Weights of a small mixture-of-experts language model, trained from scratch on English Wikipedia.
Size: 14 layers, width 384.
Experts: 64 experts in each of 7 layers, 80 SwiGLU neurons an expert, a softmax router.
Training: a variant of Muon for the experts, 389M tokens, 5942 steps.
Below are experts of layer 3 (counted from 0) of a mixture-of-experts language model. Rows are named router (the router's row for the expert), gate (a neuron's input weights, with its number), up (a neuron's input weights, with its number) and show model dimensions 256-383. Each number is 128 + 32 x the weight over its row's rms, rounded and kept within 0 to 255. Numbers have three digits each.
After each expert's rows: a language model's description of what the expert responds to. This comes from a sample of Wikipedia text that the model never trained on.

# expert 45
router:140128154097095088139158175111137153180105110162074091084086110127101161134158072050082082079158169146157142149187110167096137170149133159211111166174119138154110177189111165113141133188132122124135116096166124095137091153086123133131159130100121178105112176092146108140139172128169124166120104142135129142078076106113177098138130101126161116091125140100179164097139123135090128120188
gate0:153085108158157101154050169136131119101117144135158162125141079091045129143161107094078123184123162067122154101145138090117201204153123108070135138140099159155108102161096135108114184139152065126150121132082073151124225129142167102140098185128142117082121187096134121101130143100152128119104161084165048137089077146100160051104135132085138096142138147116093174081157120143080131158146
up0:109156137091139102154196110184173118067135103141150140115140128116158142122139193125154101078180163157138159087139106139135125084129147178144102178162154130107173210138190118142144167145135092095121064115108127124127105133147095144119152171163104076120145101115096117142118118120136133147080145118109109105125195127143091199093123117132037145152137163139097100147099180106183099090113
Closing parentheses, place names. Closing parentheses ending ages, regions or units, such as (aged 27), and country or city names like Canada, London, States.

# expert 26
router:112118117178119059149145158133147164150144062181089118126114107093094154089160042135102079139160174153093134168145091149114131174156140150188176144132076105152158178153124104111120134161115145154169116074144106099186059138126118173133136138090108167104136137143146077128149169159176089140105110175120105121062098083111137080134181169138109166099135192126114185090113153109059080126194
gate0:148132156163094141131113099148103142127136134123179161119155163141122139119155143129118197187164091115154141154158116168164105163158170124118095141099166173126103067094070132104095100122113132146127170108116138114109114141170100137173179092117172138125145075153117108206124158132151134121145117117090091143170103119131140160118138145141130160130131097153124143129152121129160123149106
up0:159113088144192085088121134144117166135076099132124152150114160137126103114177113186126156191114016149110109143105150169157143120078085112154161128161103135089145096149099052039126148076147122110129121103135160144099125152114138153170153146111114112147139179092136141114186062082193070119148142093099098108134106104147178133140129112156156094119126133154112077154110138100138134113155
Place and institution nouns. Geographic and institutional nouns after the or a, such as South, District, University, School, Street, Bridge, County.

# expert 10
router:129116191141097118174152134117178165113105108166075092075134117073101143110185126113080089131159154157119157135158109139150109118154168175168162163123094104204129177173144115092106155182084126152167121130142143072130108160108144144106163107068126150106135173146152108125115118136140080180131147160100078135103119102141156104146166163140132164147147128121135153135084115083072113131182
gate0:166160138122125139136105142115122189157101162063141146135121128130158124097085118096080093079165097123083163116141124156104111159102156116112146068153074184135128100059109119132106067081146057122071156093131087156154120128103135168145128140100142045110126132111099083140142055155123174135170147108134123157128127122164152143150186173116112128050131110137132142190143135121159113119154
up0:154127064136144148123052081117075149179113179135169173108108165062117080156125091130081057198124065168136099121118123099124109199134189117109140129113105137171118112133114126215105112153092109109107086066142138090095118138126145148173087138168130109086139142111111127139095056115091110165135136134128061137136133133160137147121195130128156169161131143107116181151176143185077128101126
Determiners and from. Function words opening noun phrases, chiefly the, The, from, all, other, two, New, often at list-item starts or after of/in.

# expert 4
router:167128143128129142139156148128147154118121112142108101127135073097140111109153113131094089107154159160116168121157068158140151173141208174178173122148105080080145126183077141092100145154117131145153114100167169103157114150083150133142194119107112119137167126165125081068133148115187122124061109130116090159083114109123148065155155120167170129117092146086123142131078092110119128117158
gate0:088153154150130149173082154127134089128117055091075167113140177203118132130178096140112118151157150108131147137133119170138093100095087131124077120165134191121146144110111106097148131111069075100099088111145183133141150101126139111147080200078122172126182092116211118080056225158158137108068094091148135166073121174115156107130158163104144143128158176162104137085159153113142128154176
up0:099100134069147137141143140097141135094089098172178151110103171114094079179210120170136099223144049076130108125070118155121142147196184126169124172113111127103124132131144163166095096094085094112110115134141172119109153101139122153155136146094101111141165121150108084075088115105202129143107146084116045186153167164146175151108157168121156201110209164120096077127094113117074128103129
Name starts, foreign script. First pieces of personal and place names such as Al, San, La, Jordan, plus letters inside Hebrew, Greek, Cyrillic or Thai text.

# expert 17
router:146148164132101118123124158116162205138118063180043093095099104096086111095137097124074119124142141171184113128156089160136122146159149155163138142194106111176112164207132144106104174110100111124146117125148127109131111118112138161152126137127136142107124180113162089125138128107184139166131117173155077154049087125091165121144191115137175156155096144159152125125079075115094133125200
gate0:100180097132135146128117164166101173092114104121191134179106100113125205103141178128153111160106150110120148139095096142163088183100189097104105102161101050170093138084149148110154112129158087115165138059153148149140114126107101093160116171157183135158139218135140160155166150164182145111075108118164175174125094134116112117122152157100081148096099144163109057127117158122075148119110
up0:141132154133108144126123071122159157190144081156097088173107202163092092158113171159140179166109131118075113155137115109075071131108186094119120111098145085110121127086160116100154123191119097120068177180096134082100112120132135146063123121128115140136090069151098110098087129065117194140176099083145153110124098087102126142096125151180183161065133134088137130106147101139140116094102
Ordinals and nationality adjectives. Ordinal numbers and suffixes (4th, second, tenth), counting words like one and three, and nationality adjectives such as American, British, French, English.

# expert 2
router:115096112117122142172134165079143162202111062171106139106056114115088140103168103075062076106149187127116133100141125164152081131121140128174146109152062098149104143143126215102137161143098113115134079112180120083176079118136121137131162100121102202099144144145149099074110122164172140156121127112120107173102079102086167111115139155106126165067080193133146132083112142115093148119186
gate0:108132103080100161134090127114164114119103137119159134086034172102141139141139094106159097180096149121124142138131134153114116194174180106112123159134159087126067085186126136178147168115109117143083132064136075098128124157143065142091154160096146112166132125155145150133111136138168115145189215097149164082164135138089160163187137087179084172163113113158125119091116162102123142123112
up0:113123106141108103105139130096138156153137122147164133140171166125194114165147128169135085069117081150109117117142129087146136126050079110160118120115118129140095132120087100107083155134156094112135110163161126152156091132114108098123077159201171133165128098102133090104118138123092149071176066098101051105145132158121167105128134102113150163167178143095112106159134118117136114196109
Military and geopolitical names. Words and acronym pieces in military, war and international-organization names, such as World War II, Army, RAAF, US, USA.

# expert 15
router:188137167131077091127153135099121125170096080140099064096142117122129108085152081137078106088170156132086136146185085174112141149153149154151172146115080086134135120151109127100116151178080114131156084064159159131153137107104114118100151137094096136061118115085157123115103134089140147159128096166088150166091129110143148113136168149150190149080124135117116189134087124142124120129205
gate0:180147097144174160107149176149108070102114086101139116136116138131160099114087178125153134135110102078171175161097141103157128111149117119147101155088135110174143106177177178159105116159094105145123166169160161136096129099137158154113122099124157136164139058133141151114172130149132166151182087147088076121204125138153135181152143111163118166138138164088157064108153152128159158186119
up0:111142140131140121097151168147076152167099070064175082135177123106086131162153134149159126154143101140190132210114097173086083177192149118121110098136211094111144076118081159081183193127115150120099147131194080101143121131130102174161106132095143123135081134132166060170123149072148109187217095103125115154159117105178114116132097111186116147129073155105118121108154117163082065130086
Capital initials and at. Single-letter word starts, mostly capitals (B, L, M, D) in names and abbreviations, plus the preposition at and See in See also.

# expert 20
router:149106142102082131155175165107143168119078080158095104071123091103119141076164055097071126114171114113160181103100087113083136130139143127149136139145107109182159145134140143067109134146125122188143113052174150104181092140103154144144141102113110154103158136165189080082144160120150044123107094152094133177126128104088176091192179147120180138145089219133124157090119093102126123164154
gate0:138150159083130141075194107159143112077111107166153125139166097114106113155108126144181091121150116082104189185115139095147133094118154127122124104127161188128157148173128097090068082113176108075111172137184123083108095074073170158125140118104129149169138125118131138121134181084115166149129157130119076165137125166127158167174154149113181119153127167094128159093063122095169145149151
up0:118137103117114132154110142128179171151131130091096095093047147134120117152132079122165120095151213134127164091118172142126175166195115167121117132131072139090127123130140100158105117160097106095134086119114108106172119107128100150127114169152141114129139109140141099118142078160161077164108192143076131129161165141130174162156147123154129157133118142127137162141093133112150085097132
Line breaks and colons. Line breaks ending table rows, list items, headings and paragraphs, plus colons and semicolons in lists and infoboxes.

# expert 61
router:146137161176108106172145151103099152206075116196058102112096051113082190148187063098095123101117153142092151149148102166135079143116149167150152173151124112163091181149097141111107147145073099150174078094154164065147155132077134182088166105098163184098137143113151093108122188159179082130087070136101130133130102097117161087143123152123139178140101169154172150122094097105107130105123
gate0:183124183178103187134142144109108141092117086148228113155109069139151066075146068197189175144182109103076088144137178132100108127138152113125114122153162100187089173149130088134142091132100138183109151121127141163160139187133109164063173195117134101172126118063170116165154146123177154140119141113139111090122152134115119083120116166134147128124108105144138089179120150154125084118130
up0:084090129095133066114114159161085178111128121102160124102154167144101156151136135099130128151106120127146143090160171127194148119102179132060114144113184157167157066124186114186128146069113171105152093156104150138127094086105143136111136107138100136142130073142129216125152089119142190123124141153078116102115155130156133180119188122165125102137174127114112127108158180118092114125087
Participles and by. Past participles and verbs in passive or relative clauses, such as written by, used, released, built, providing, and the preposition by.

# expert 9
router:157097154143090052105172164106110181156143068157115097078102068113163134143156140115117052104165133155092187116116072156125127151166133191179176119154086109116150148187086148067096166159127095147160065127139141106162074165100097145137149104104122118087177172142153119096083160186130115122092112187124138153121126086090166102131163130148122102113109153151123150107088095080078160140180
gate0:126113115114122123103139105165079135102094154126175160144100186080156167134122127129165106114163044101095113128136130170168133092115184139124165110084129121054158090132075148074151151075121139139125182137100110066087059197157113127094135143113178109134110147064096146121150100143144120113134121199135179185109077167162071141104155087099134099110129123136106146112115139131156142153149
up0:147138165117192096130110143142123161120122090127185112070135139120098136133190103164128131103148086105126062109140065157141181154177115127165074173131196078101178103127129130130124159146139177158149099136129139137157147147082128087092156163128125129129136158191131091099133112104149127096109148104105152178148081112058186104082130138145145110129145115117158108103115089161096146107120
Name particles, verb particles. Short word starts and particles such as de, El, Le, San, and out, off, down after verbs, as in outlook, torn down.

# expert 24
router:176146161168084117145190173092145161152126118175102124097109137091110151080143099059102096098191154120180122090124104126103099183157169167155137135120101148125147139181107155097099097162080104161164084084164125086140093117106149122124129102088106120076139139132165133101082179133181097207088128131155096141073080093125133049149145115151152095124084131147159171136109107118135166107150
gate0:139156119150102128124155106106094157144110108143145099168133121115126163152158151107116209112098155146169124146142111182163122093125081134095127143099137166116126107168133151119117166098119187161095196065126103111142164101076142099149168144173105070157114111167182149110141102117123125051137144089142177122153104128129059162022153114108138156093135140151168103105050126152151137093176
up0:130121112166133188098117159151122120151118126159020141159181157155145089140039126153149103109103141151159073115151119181113176192133141155086144112173187071121181100117110094082193124149096098123134146155118125136113133181128124126124140183145164127193080127115128131126152108106118093090128192106100100120081153186134142114143107088102108204131123107149143091094105135083109140143157
Copulas and taxon endings. Copulas is, are, was after it, which or there, slashes, and Latin name endings like -is, -us, plus Binomial in taxoboxes.

# expert 48
router:141079157156091129131165135074125149112103120146114132093150106088149132091125079109075075117141150106112153145152115155142138166149137209147124178140113110117133133209104142099134157164110105183133141100163133115140077142130155175168159118116096173109128204140186116116094143138140109171092100109107148107120130138122129133160168115167155135111121126112151140102097102148146188100145
gate0:194127119084141132140079115178109134059148089079239175105120135114135171131131089161145144143113142112108146157184107127113121156139121118210143069172135100099122129194159106174104141133205122123156136088135117081128133113105071128118126121149137072153165117137149166185118136117117067120119168186143125089182198138133138091139146147166154078069185108118100090092122075141103110094078
up0:148055106174119116191172165100127167105190123178210178113150125114076134150161121153114164133117120136146119175149116079120184160136130150142085132156162124145126167136136114117116047151076078137163107118113117084125154112060157145081119116105126088190122138119148161057105107128069158145169157132159125175121126121124133097085121137175073112144114186117109070121115135109130138077140
Pronoun subjects and verbs. Subject pronouns and main verbs early in clauses, such as he, it, was, is, plus last, first, eventually, however.

# expert 14
router:166142105114117109132141119100172144135070095137080113070080074134103166087146101091064087097144131083122153135153111151072085148131162139212163113136124073192149146161116194104108150151091100161142108114158156110164093122098118174132118144129126151085147160130163118098134118114127118168139115124081105182109121123095173103141144124137158149101102145138111170098128130121120147135161
gate0:133103144149122070157156067115131145169150104132152174148086130117148109082130108123173160075090117144141043107134092058153146195135103151098145147132155129135125120128118122108151085195118145049133116165090141092129100151113173161174106136041142094085140127108129091101097077148147085094059157115133122116104104094084127133178127125132115111192086094081156087131125113169124125089095
up0:138122144061154211125098126089132072172118129100121183137113086145124130133163201121114095156076122117138158143060141105170080092111140122145136139115148145091103114135156152132152150147090186143094185142141140170144113109102107132145119139122168162149086108156142197104120115172116092164183147062075102202181083167131173140187188111134156103168137118142130117188138087133080129114093
Capital-letter fragments. Single capital letters and short pieces inside abbreviations, codes and names, such as CCP, R&B, (R), DF, APG.

# expert 21
router:126109175146096085129191145114107122157125127164106112106105138098103169119152093120155088116174202128116183112113113150123082162133160145168124116155137096096087151163122140111093133154128122124124123070177143111122099168127137159155172101054140131101137156126147078085106151150165154130094120120104090154083133110091166123178170149121168145116098148144176141124098099099142150165177
gate0:077081121156103091122119115170147171120130088224092130144163119121150155108126132163142087175109104095126147151122106164111166119118128097190151111132108137063101161150105152083106144182131203079137131119145121145116080152134119148176134185130137120149078148166153148134082141168107140118098162142078148138162153148159131200128171107143114118186096140117108135140152111117103158130170
up0:184098130122145122094146083093092116083144176137113107158061113146082133132108056185149095085083112140124103155118132198170151140155137137107193136139149179133107133170132163166088153094115124075125164065120091161079172122120098114137072108152142105137059156106119180103140114160174121139199097141127118093099082103153160106085119164150126107194169124124140124115058127147113112162113
Opening parentheses, leading digits. Opening parentheses after names or titles, such as (1959) or (King), and space-led digits starting numbers in tables and dates.

# expert 49
router:128129180149098086168159188083101161130125098181093091133106096101120141080166069104116108111160154117127143135125088157108112162150168176132182135123114126126118134152123149115104138115109071215118101119249152126153101142139126178125190135086115169091155167129156115113118143119139092115110117139134156149110088083127130088111177104132149160105053176119128149128123133088126142081137
gate0:145141151168111158169170163081172136117140140164172131148111091077150173149142119142124129122111107143144173127154124115055123094121165122150080138176185129107126125139058177148120094171146126115066102165129126142143099128139128119103186116175141127123126129114204149098170149137127156152122101148151130194159089112078161121144113127139129149113137119151125158147175120134174114139103
up0:175146128182137117115102121126076146139120123160155104158109117111188145141131086186131150168116029119096114141092116118094150140141148145108090178125130141141139088182127112102128132171145172122100157126155128083156035151115197101075138121144120080132165139185150112131136079132088109125160100106099138046130042134101188150162067155029115109179129084134132138071143082132148116170198
Verbs after subjects. Forms of be like was, is, were, been, plus verbs and nouns right after a subject, such as became, taken, time, part.

# expert 19
router:141076141129069083114158140149125133123134116150122105094129118135125124123127112127100129072146128128147176102184089159125091151167192164156205112147109060156152136157097157103113153163075118170138120110196137117172098178132134152170150089126166162109120118120138116074108143142161104165121108170126061194088108094119167083147125147098154129099106155151154122088111107136115135111181
gate0:099125115150132130141139096095156109126067122112139124100172152007173155104147081131129147151134161137151206105081134091077188118114122133102118130107132141144118099094106118129058132128125181119073129098140123151159112102134141137119079086138121123141114095105124146041095131050125209074106108096160105163100130148107070097106156135118118096150071109087044130113067119140070128126174
up0:058136080116142157078100161128146146164137140220113123100156129134180154117086123131109110110185112142164133141184113191150143124109116130137154161173086105096139128183118148107144037079073068119101156125133129146172191173120104091144177121093107089167133089120135177179118108122131150054130080152133099164102145078111130106114132121124136145116144128102130099087081119105142150124141
Consonant letters in names. Capital initials and pieces like k, ak, ik, z inside foreign names and chemical or drug terms, such as Souk, bimekizumab; also degree signs.

# expert 16
router:136104146099120100144167107089184163136149118154116056047141129077096172135190121123131104072143159129123173095147084163102132197151133132169146114167101118145124198136094201081075143154118101148146115075187107099131118123073104127139127114088123164074155135143162091080089140125130068139129101183108099145103118096115157110164173144103137138143070155092159173136135084105158130150154
gate0:191108104124107083106123151188118127129074118144092163186136118107164163089095127061167126157116133152156098144161149123126111130155114125098140153107141139087122137098104133137109124145169131118132090115177146123133128167091119116138181091177128158108139130152170136153141082145094112150134169110144122131107141106137096116153172129175137098144111166182105116121141119092129148137142
up0:157102153109153139107093114116144141131095125092132124096112110158158144139118157124107069121191137112081092034147145113092126110110097127103106118089093179176100107170124152101118127147136133118130157154114088124133182129090165113196155157196057142138128142096131167195128121165132120135121119174146132121143169108164081169120145132135095181119106054106099094124141155163128080125135
The after prepositions; v/c. The after prepositions like of, in, to, at, plus mid-word v, c, ic pieces such as en-v-oys, recon-c-iliation, Har-v-ick.

# expert 13
router:141101195143106074151154129081128198202129116124130096120080047072095118136140096136093079099162189169129138137137126133128119158187151138168160106136106123108110120142108158082094117157120121191130144086148107145115081131156161151146150118075124142122147158132156098102090141123173131200141066119142129187115122126132170087148139079195140151146085140129103206114122138079117144134136
gate0:097108149131132115129104151140125118140114140182108169111104153065132205162127133109084165083077068081085194123198148087088136161112118108163132143112150080110143101117158110065133177128112156144127109140094112101127123150119125131116147117170132096153134125101155160144132175186116018116152074125128098132055111140159099135205115143184121120128142077076091123153132106146116110160152
up0:137149126164099089145137088138099108114223141092137127135157131171090156136072122161177115166128127117177157087139158125166157114138123138139127132096100155137185186123150126108063082147121164137169101090123148138105157178130084107135175103179142165200115102083108168073061113085144125146081143118095078150100182101123140116097155146156130133017181118170104124153184080146118147127173
Possessives and pronouns. Possessive 's after nouns, as in King's, London's, week's, and possessive pronouns his, her, its, their; also United before States.

# expert 51
router:136149124129113100152145119134134170189105084178101151090071085102097141081177050113122115117149167132094176110103085166141086163153190183145171132166109109153112196167144123122114135128153113190132097071184134093172112145074180141152150093126124121116147155090155109112113134162181101134103120146145083130128036076107171132134208125122158088093141136134168162070088106106109134136186
gate0:163101046109122171184162104090119160121198089122128160106157184125193141143141121145096088109124152141088202123155136100144181069159076124129114150163106125089162085158120138123158134105092066155130129142139194125173093119138091133086138089069080104120103144157133100110143170091129162117130139132181135166103189122080074122129133140089139101126073145144151212076135141123084144123124
up0:156081095098153141150148125125159146129116183037102110135150094126221087106109085159172118168114157135164090128137181152152138125129141101103150107178112131116113096191128172117142081167124193185112135122132202163144102138194169119173195201103170134197116142133183138168175113170091129126118120158115139165102169133107166170124106150147176155140125066069105062134097142097099159114112
Closing quotes, media nouns. Closing quotation marks after song or episode titles, line breaks in infoboxes, and nouns like film, album, band, name, team.

# expert 54
router:142106197106112129181158158120141217156095055146047118088118102086089166090176087099089102076130203156164139144149119137092130128138166193193161090127124105133115201142130171113113121152106128139139098122137175088126100136151105144146124121108163147090137159138129102084103172162120103144118111127142094147100097098055166087147157118097211151131109189130170169092119074110110126100173
gate0:117095108127127150178165115083150183053198103105137107086155086164122145161136096143139092106126104169135154061144159131144042113101116127136128115137136133141112137111170104154149068073144151139153151134123077104162084136121127150169162181184075123093090101156180107134117111164120077176110128134152097135167084145102149083169127098150059140114190075121142107108171131086135104123099
up0:114135151134198112074080108183135135112161170157200129107149088158135087157153114098217137170143116145085106102116166152065101094111126143077099147119105177148069119164131099113105150122089073159187136096124135130135133111129150122149107082128120084147116148137142155143132153142098116143090153041157097131109136146159143154153147088085079166132076085176100090059089119135163150179111
Nationality and ideology words. Adjectives and suffixes for nationality, politics and institutions, such as American, Democratic, government, -ist, -ism, -arian, -ity.

# expert 28
router:132117140117070131183115088106167143153139135153095075064071126115103172122140096108147058085192136141102154106140069153098102151165122182174112147145111084145153130189120163117050144129113106141188097083187187074167125191098160163157142134140120134103163107112141101114145115108162078129119139169132126151062138128153177117144164153113145154156096155152076169079082091136106178119160
gate0:138179103114091191138144110113167167141120127103061109106131119069128137123159114139148096112141113144123143121065097085093132190125123102159124145143189116165118143153091190112116144147117141098108115165121177131129128125092150162176082095174127104086110174176107000149132119142092172156033129124140158175095174133143138149070145093141102130076098218093175124102071115164164090116102
up0:139145160164085133134155117136099120166157146137058154054072113096115074180145151151205096090112144112086095133122217133092132164123173112089093116129145182161089120135105088123113124084144135196092147157141165176212127170107115142141124170119148171141139131141137133142103142105183122115128112146164160079173110133132113173148108181130168073152128072159151083117141114147072200158137
Initial ch, h, r pieces. Word-initial consonant pieces like ch, H, R, J, Sh, Th, as in chrome, chocolatier, Ghulam, often after hyphens or quotes.

# expert 12
router:177173108164112103121143172143159155144091137170114063088155068088140179112112121082109079099201190097083173134135102179107084206145159156135149120133143082145101166168165115089090150162123131117190100064192114081129109139137189126179160157113077114136123149132210087138136141180158121122124079176129125117103094151114139126154146134110121141120112148181131134084072149137138120114141
gate0:183155124089101078152100101073121125133173133127165147156151099051135157127092108152123147118058106085135159151083110216127128099129150102133110151147165147094191126108071142095143107115104160099080133107122079162095150126187102088170179077094172224068202078127150206111095167144090154146208114124149148102106171166130152102154068132101135157139166102144159142111140120144180188128112
up0:117159126120151079112182158157132177114069094166165103082119146106051105097130145112194217129148032112143059142099090134133116127126143126152126108105113082082072092138142080120167076140107125157098131132102084125102153109133133190086100137116137134159147129099134105148175129154090071158124097139101136107088083151134111138185133139156172106138179126189166079197147126109126160118113
Auxiliaries and also. Auxiliary and modal verbs such as had, has, have, been, may, plus also, and word pieces after H like Haddam.

# expert 41
router:104129136118099109127123141118129154147134109128095052075079073090127125129122128099080090137168133188102133123158087182114094155153161172194165113162041123157082135145098112118097176139100140121185091090204170126133116132123139135110164150115095117092167136118165118086135168116175102178110122178078091173108132099115131074142169148168195195117051179120107166093121091124108152130115
gate0:135153086130163132172046160121094143075105121033203106072151142125173126122117133127120151088162115138112199100118129111167150125166115138119093159107158063169149118131140068101099122092077144117119140139104156061097022141142146155119114112137148124157132125105138147081129155075098130076029099080160135148165152086092108094146133170061096109110072177132095141105153131075152176219147
up0:139130134051113117121172100179088169132141135122160115169185078118248159102167180215154082085142159123134136123088165129172119077154150118137114088080144148144131170065139110147190211129160113143114162185097092158145088168125111212195109098133187151109118119133136144140155116189153125156104103228147148128101114108123121173159194095140216133173073108052086119160147151168207127138093
Indefinite articles. The articles a and an, capital A and An, and words like new, New, no, one, typically after is, as, with, or in.

# expert 35
router:159138108135109087180112161079136149150152123147098059079107101116142157118154124124090118129147121187101166123114032182139141145165136138170125134125111112126132135167097109073114152171110127136165088103181149110209086149093156113132138128121107130089110157122177082065074157132142087115050103157145123160112095071096129073156188126152160186107118165131137156056090100120120108145192
gate0:139192195112035036131117116099126125112116086070135106121139118101128119173138190134130144136137072128167149096107196139092087144089102103164124052129116099152154112149104109141104111081099104103131057100082142137200171143107173116155148178141074156153086104159129093086085113141116124152157150190126125115112096106158140109119135068122125161119166043178158095086116114147114135146122
up0:150111106135092122187131105120178173108059178093087200148151173206129082119084141064097062122165197123203165109159076129202171098129103129101100129147083173050140152080158075121167152131102107095160131102157138163104187134151172130081120119076144100106116153159121138132081115133120137126182151171085108103161179114149114120151142141102175137181179102143083160162134187084123102155129
Name-initial capital syllables. Capitalized first pieces of proper names and place names, like Bour, Mar, San, Gold, Ber, Ab, usually after a comma, of, or the.

# expert 18
router:150160138140111102124132153121153150142108111185100110119107071097120164101141088129062107114125143133099156116121087145156132156166186150192165132118093106193129167142147156089097171134119131131166093100151155134122113178088107097119144129110099181130128182120124106097135153137157116148101115160119144180087127084091138139115169179124181151074095131133175155061103110136070105129169
gate0:076145158091151198147142116140153091195126050166111134169146110170160096156115148159131113155115086176156137160127112106202138157120151153104079145151136134157121130077103085117059131140138110124136122134163116174137146136106124129071087129171173152166161127089116108137124129135172110153089067134102141153149137133140168097105129176104142110106188153142124070089127118083135150127136
up0:109101138119060080138191098117102097179134131132183126134103099172126141177092111110159197165138102098092118132163109123159161148150105172080103125068134172160117122151122141113091117153146103148105165153093129144140161167145136095146137083157155084135165114130166099188126102174104115188115113165101134117143112118116132127143097128189110147190150121114082079120108120181150128122165
For, won, against. The preposition for after won and similar verbs, plus against, Best, election, end and mid-word pieces like st, inc, ext.

# expert 55
router:114125146064110135190131114118177149185156077147095093094110115064121141103128113102158116098136157168121155113136060170150105120125159209166143085167087119132124168187122225123117109159136105157162075079169168086145082133100117136167111069096124104097151111147147118101073159174147089115115126143146118128097107092095152109117155139075133150071066144082156175150113093107105133131155
gate0:068110206152119125107136140105135063076123160168123146084112111179123155124133150178144097156060125151108087085137153094112190128118126138145106112169118197171149160149100151140132149134109132111095161127157105089074140137126172136101088123079086117142112154129126108143074125106123094131070093137175127187156163171131089117135176077096130191037124130091108126148144141149102152138142
up0:089068163108079125130132105160125144182129081137151134165107180142131116147118145134151057107120127171096155146161133141132059039114145133063109116162115117134127129129139068126128112147147123142154113117077184168100225131132176130153103110142058095125167128112157113151091111093149113140109194173146177158143135095089101081213150083122105063114107179161081118108117121091127160195165
Topic adjectives and nouns. Adjectives and nouns naming a field or domain, often after the, such as mental health, music, public, political, football; also suffix pieces ic and ism.

# expert 32
router:135123167113122124154125166123140161133083095155104113098119103097117132139223111115079102112167150145165128135143114176102086146136166136164112099141099118117096131177101177077101150151118145151134124101126154100198106144124113192117158124089119136098114174154164118055092176154179097118082135155106116134078105099126169059126167140120133107073116168105165142103102108122146129095179
gate0:101091085143158150146114154168129080125040084093182116137107107151106096086141095106133195126158142113095058120132099118071094144120110125173119110181130119054134166203092140151155160140146160068100173133205133088181071162131063122148169141093164049160202126131118130096132139041123115175124154166124165171102100166154141134168117103103162137124100178090139123102140162146169114073119
up0:120167120122154152080082120146123113117119145126130150100135109169072164103135153039173137103141100125069144196162131136128063089102128118114172155142045129116075135073129115116075094079115145137125155133119146164143107102144094171087117114126084174114084147070077203147148066200156133136168095076125197140130149143108155073119091129190176129126073167113095151131122155145106097157139
Personal first names. Given names and titles starting a person's name in cast lists, results and prose, such as John, William, Sir, Juan.

# expert 63
router:089122125126102122151136140136133172136080131133133108055119100136111152138211103094132109120188188127164155111107070145089097169131148123187151103145140104201131162158080191100083144152074125160171136086188125113152084132114131188151157115095144125065155111123168101117086122160157106111136133141113136145069114131093157071147195106117144130083059163097130163129081149119104127081176
gate0:128088099147123089167111098134125142113097088134218129122133104117069189106141112119117090082149114158142201159099115140135135123120124135117153155123098098078108076168082097158150127127162102074113070134146183143136124152122192099060158119150129217111181096165149142115112124153131137188076099094142146156190078198114180125189094074118143098133134127147079144131142125125117122102161
up0:157116143139145135107103122163145113125145104145088144098160107072126096098086094104108161100126105159159145136096099097083133079122145136118111141131100123130190163112149163153102157107108107184134169092123170129169123117125057141162084128037092101139116108079136167158114105121048191111173137144120100136090138154119127133109163108112209079162149128153149209103078155090172128090137
Sentence-final periods. Periods ending sentences or abbreviations like No., Pos., St., and decimal points, plus closing == heading marks.

# expert 5
router:125113119131101117178154134076117145176075089157084107063121128128151146104146107115118134116141150127121201098134127148114111148128163119146160149190115125152131166202081159099148175131082126145179111123157115131146114098139133188129168114099140128083148111104163094120115147162149083160114129122079075127128103141081131111156184137123110118129095139125124145122062128094126133087135
gate0:122084166190178158100117174150106074192131172065154146062116124177083135170074146145129168146115095175090150136200193097159146147136166170149099103104186153126138080156119151157080121165149105106144105116115136092119126168164130067135149095096161110155103142103115113134135128047103115131096144087151144098127122067104122084136157137144127133106114143149169115091110102135111151095115
up0:118162136126113141131107113164086147202091092081089152136135156183168107077177085124136076096124137152147146158108169122151130139148085141121118179199068127117122199163151135133198120187156128147188127110121104082164102139198100145089157112105157066162129112172121185130174129104136144139186152160132117154075137104083139093116118126165092211124129131113105134130191088135136107098072
Clause openers, quotation marks. Opening quote marks after a colon or comma introducing speech, plus relative and clause words like that, which, who, when, and sentence-final periods.

# expert 36
router:148118132099089104117149135105189176167100110144117123089102160126105130118167119121112106094123168100134129120147076189059118195142174132168206111125098099120120170166136219130125186169088154107171093105152155115149081139146172183128130136087100159137139106125141091063117125149157113126111116162092134188114070109106144097137142104098162157110100154097126198139099137123121149143175
gate0:092162112153158140092107113143145078118108148143184126098101074089132097089162077099112138092105148120143126137125139163100113132142157127143106124157110151092101128126167149143193089088077088160136142114160145180155116121091175168144077109148096182158168103142142188119067161144147096174121160103038079124104195099145121093123190122131118100097169157142129121153166150135103094103145
up0:157137128111130183131099149167149144077138136114062121107112143108120115135154121077148174150162098061103189141167163129193139187158095141087171213093160142124157116085104122142138095134159159098149142171089167125149156095038075159139069124122121092133110146151099089161111079149127157092179095069117116140120117122073117126112146122125159110128172141067111137133107158134129176156108
Coordinates and codes. Single letters and symbols in coordinates, call signs, ISBNs and formulas, such as the N or S after degrees, }, −, Q.

# expert 8
router:142130136135090055169161148150126166148108102199079099101100149114080159111193100132111085110147149118123147120130077160102129145191199145141117120134115122142075131144107189148086147192083110126190083083172126114173057147120087138164112086126083145073138166109173066087135137118162064135116106175118105148089041087124128133115128099142156153123123151173114174092101091098101110146137
gate0:121103063197111130107151181132132171159159169171129154106147120115175142115167157177110162119125160074212136166118170110116129161179190133099134104157069157107127166138156150093113102115076129176087143126142137097105114123109171118144107128194170125132174080111155148114159154095176091069116156082112169073145140117138113095118096052140125199083167105138098179069134134115175159124118
up0:109127140098159157142101125126074207183173091068152140182152127157180181096123139130107063069105142140133071123113078143084140152089145080115151143158208144132092080141102141124085115170141150083149112123158114103112121115154052145181158136140108128076113176182103070116127155134054138154151164155135128194054164105100086108141158151077151128148177145061188156138119157154130131133125
Election table blanks. Empty cells and headers in election-result and sports tables, such as blank cells before Swing and Candidate, plus word-final pieces like in and ini.

# expert 44
router:123114139173095097163157174142117177244118093164078063115073093093087159127144086104083121104091149120117133142138099218121130150132169204160193120113118118147097154144110152098108132133089089160133089125194143102132114117150113185115162144089153163083154145122158108107140148110195118131116111171114130134127099095128177110120126128138135160135098183154117155093097091126102119116135
gate0:118156132156148134180138193105131175138089200113103169175177097101137135129116150111124097110107118132180061108122098144221142217070098189123156140182146177059096117080106087114135152132167090112101077118129105137180119085138121096143130091159116100121139177153111114112115143138118135178093153126135168175147109147184200094080149093163075098166125202140104074105143125136116118068085
up0:142149134155108125108126054115166155113106175125134129089145100070140115117184182172099115144149112118151095120108092231151129105098097150160145115098153137135165117112060133141109142092116145151126145143080120135094118106139140134120108090134128123165114141065100103126165088091103120110179095180118164165119178139126073090120124150124187105130133086158173109094146158091127118172060
Verbs and career words. Verbs, particles and event nouns in biographical narrative, such as on, up, died, released, career, training, relegated, crackdown.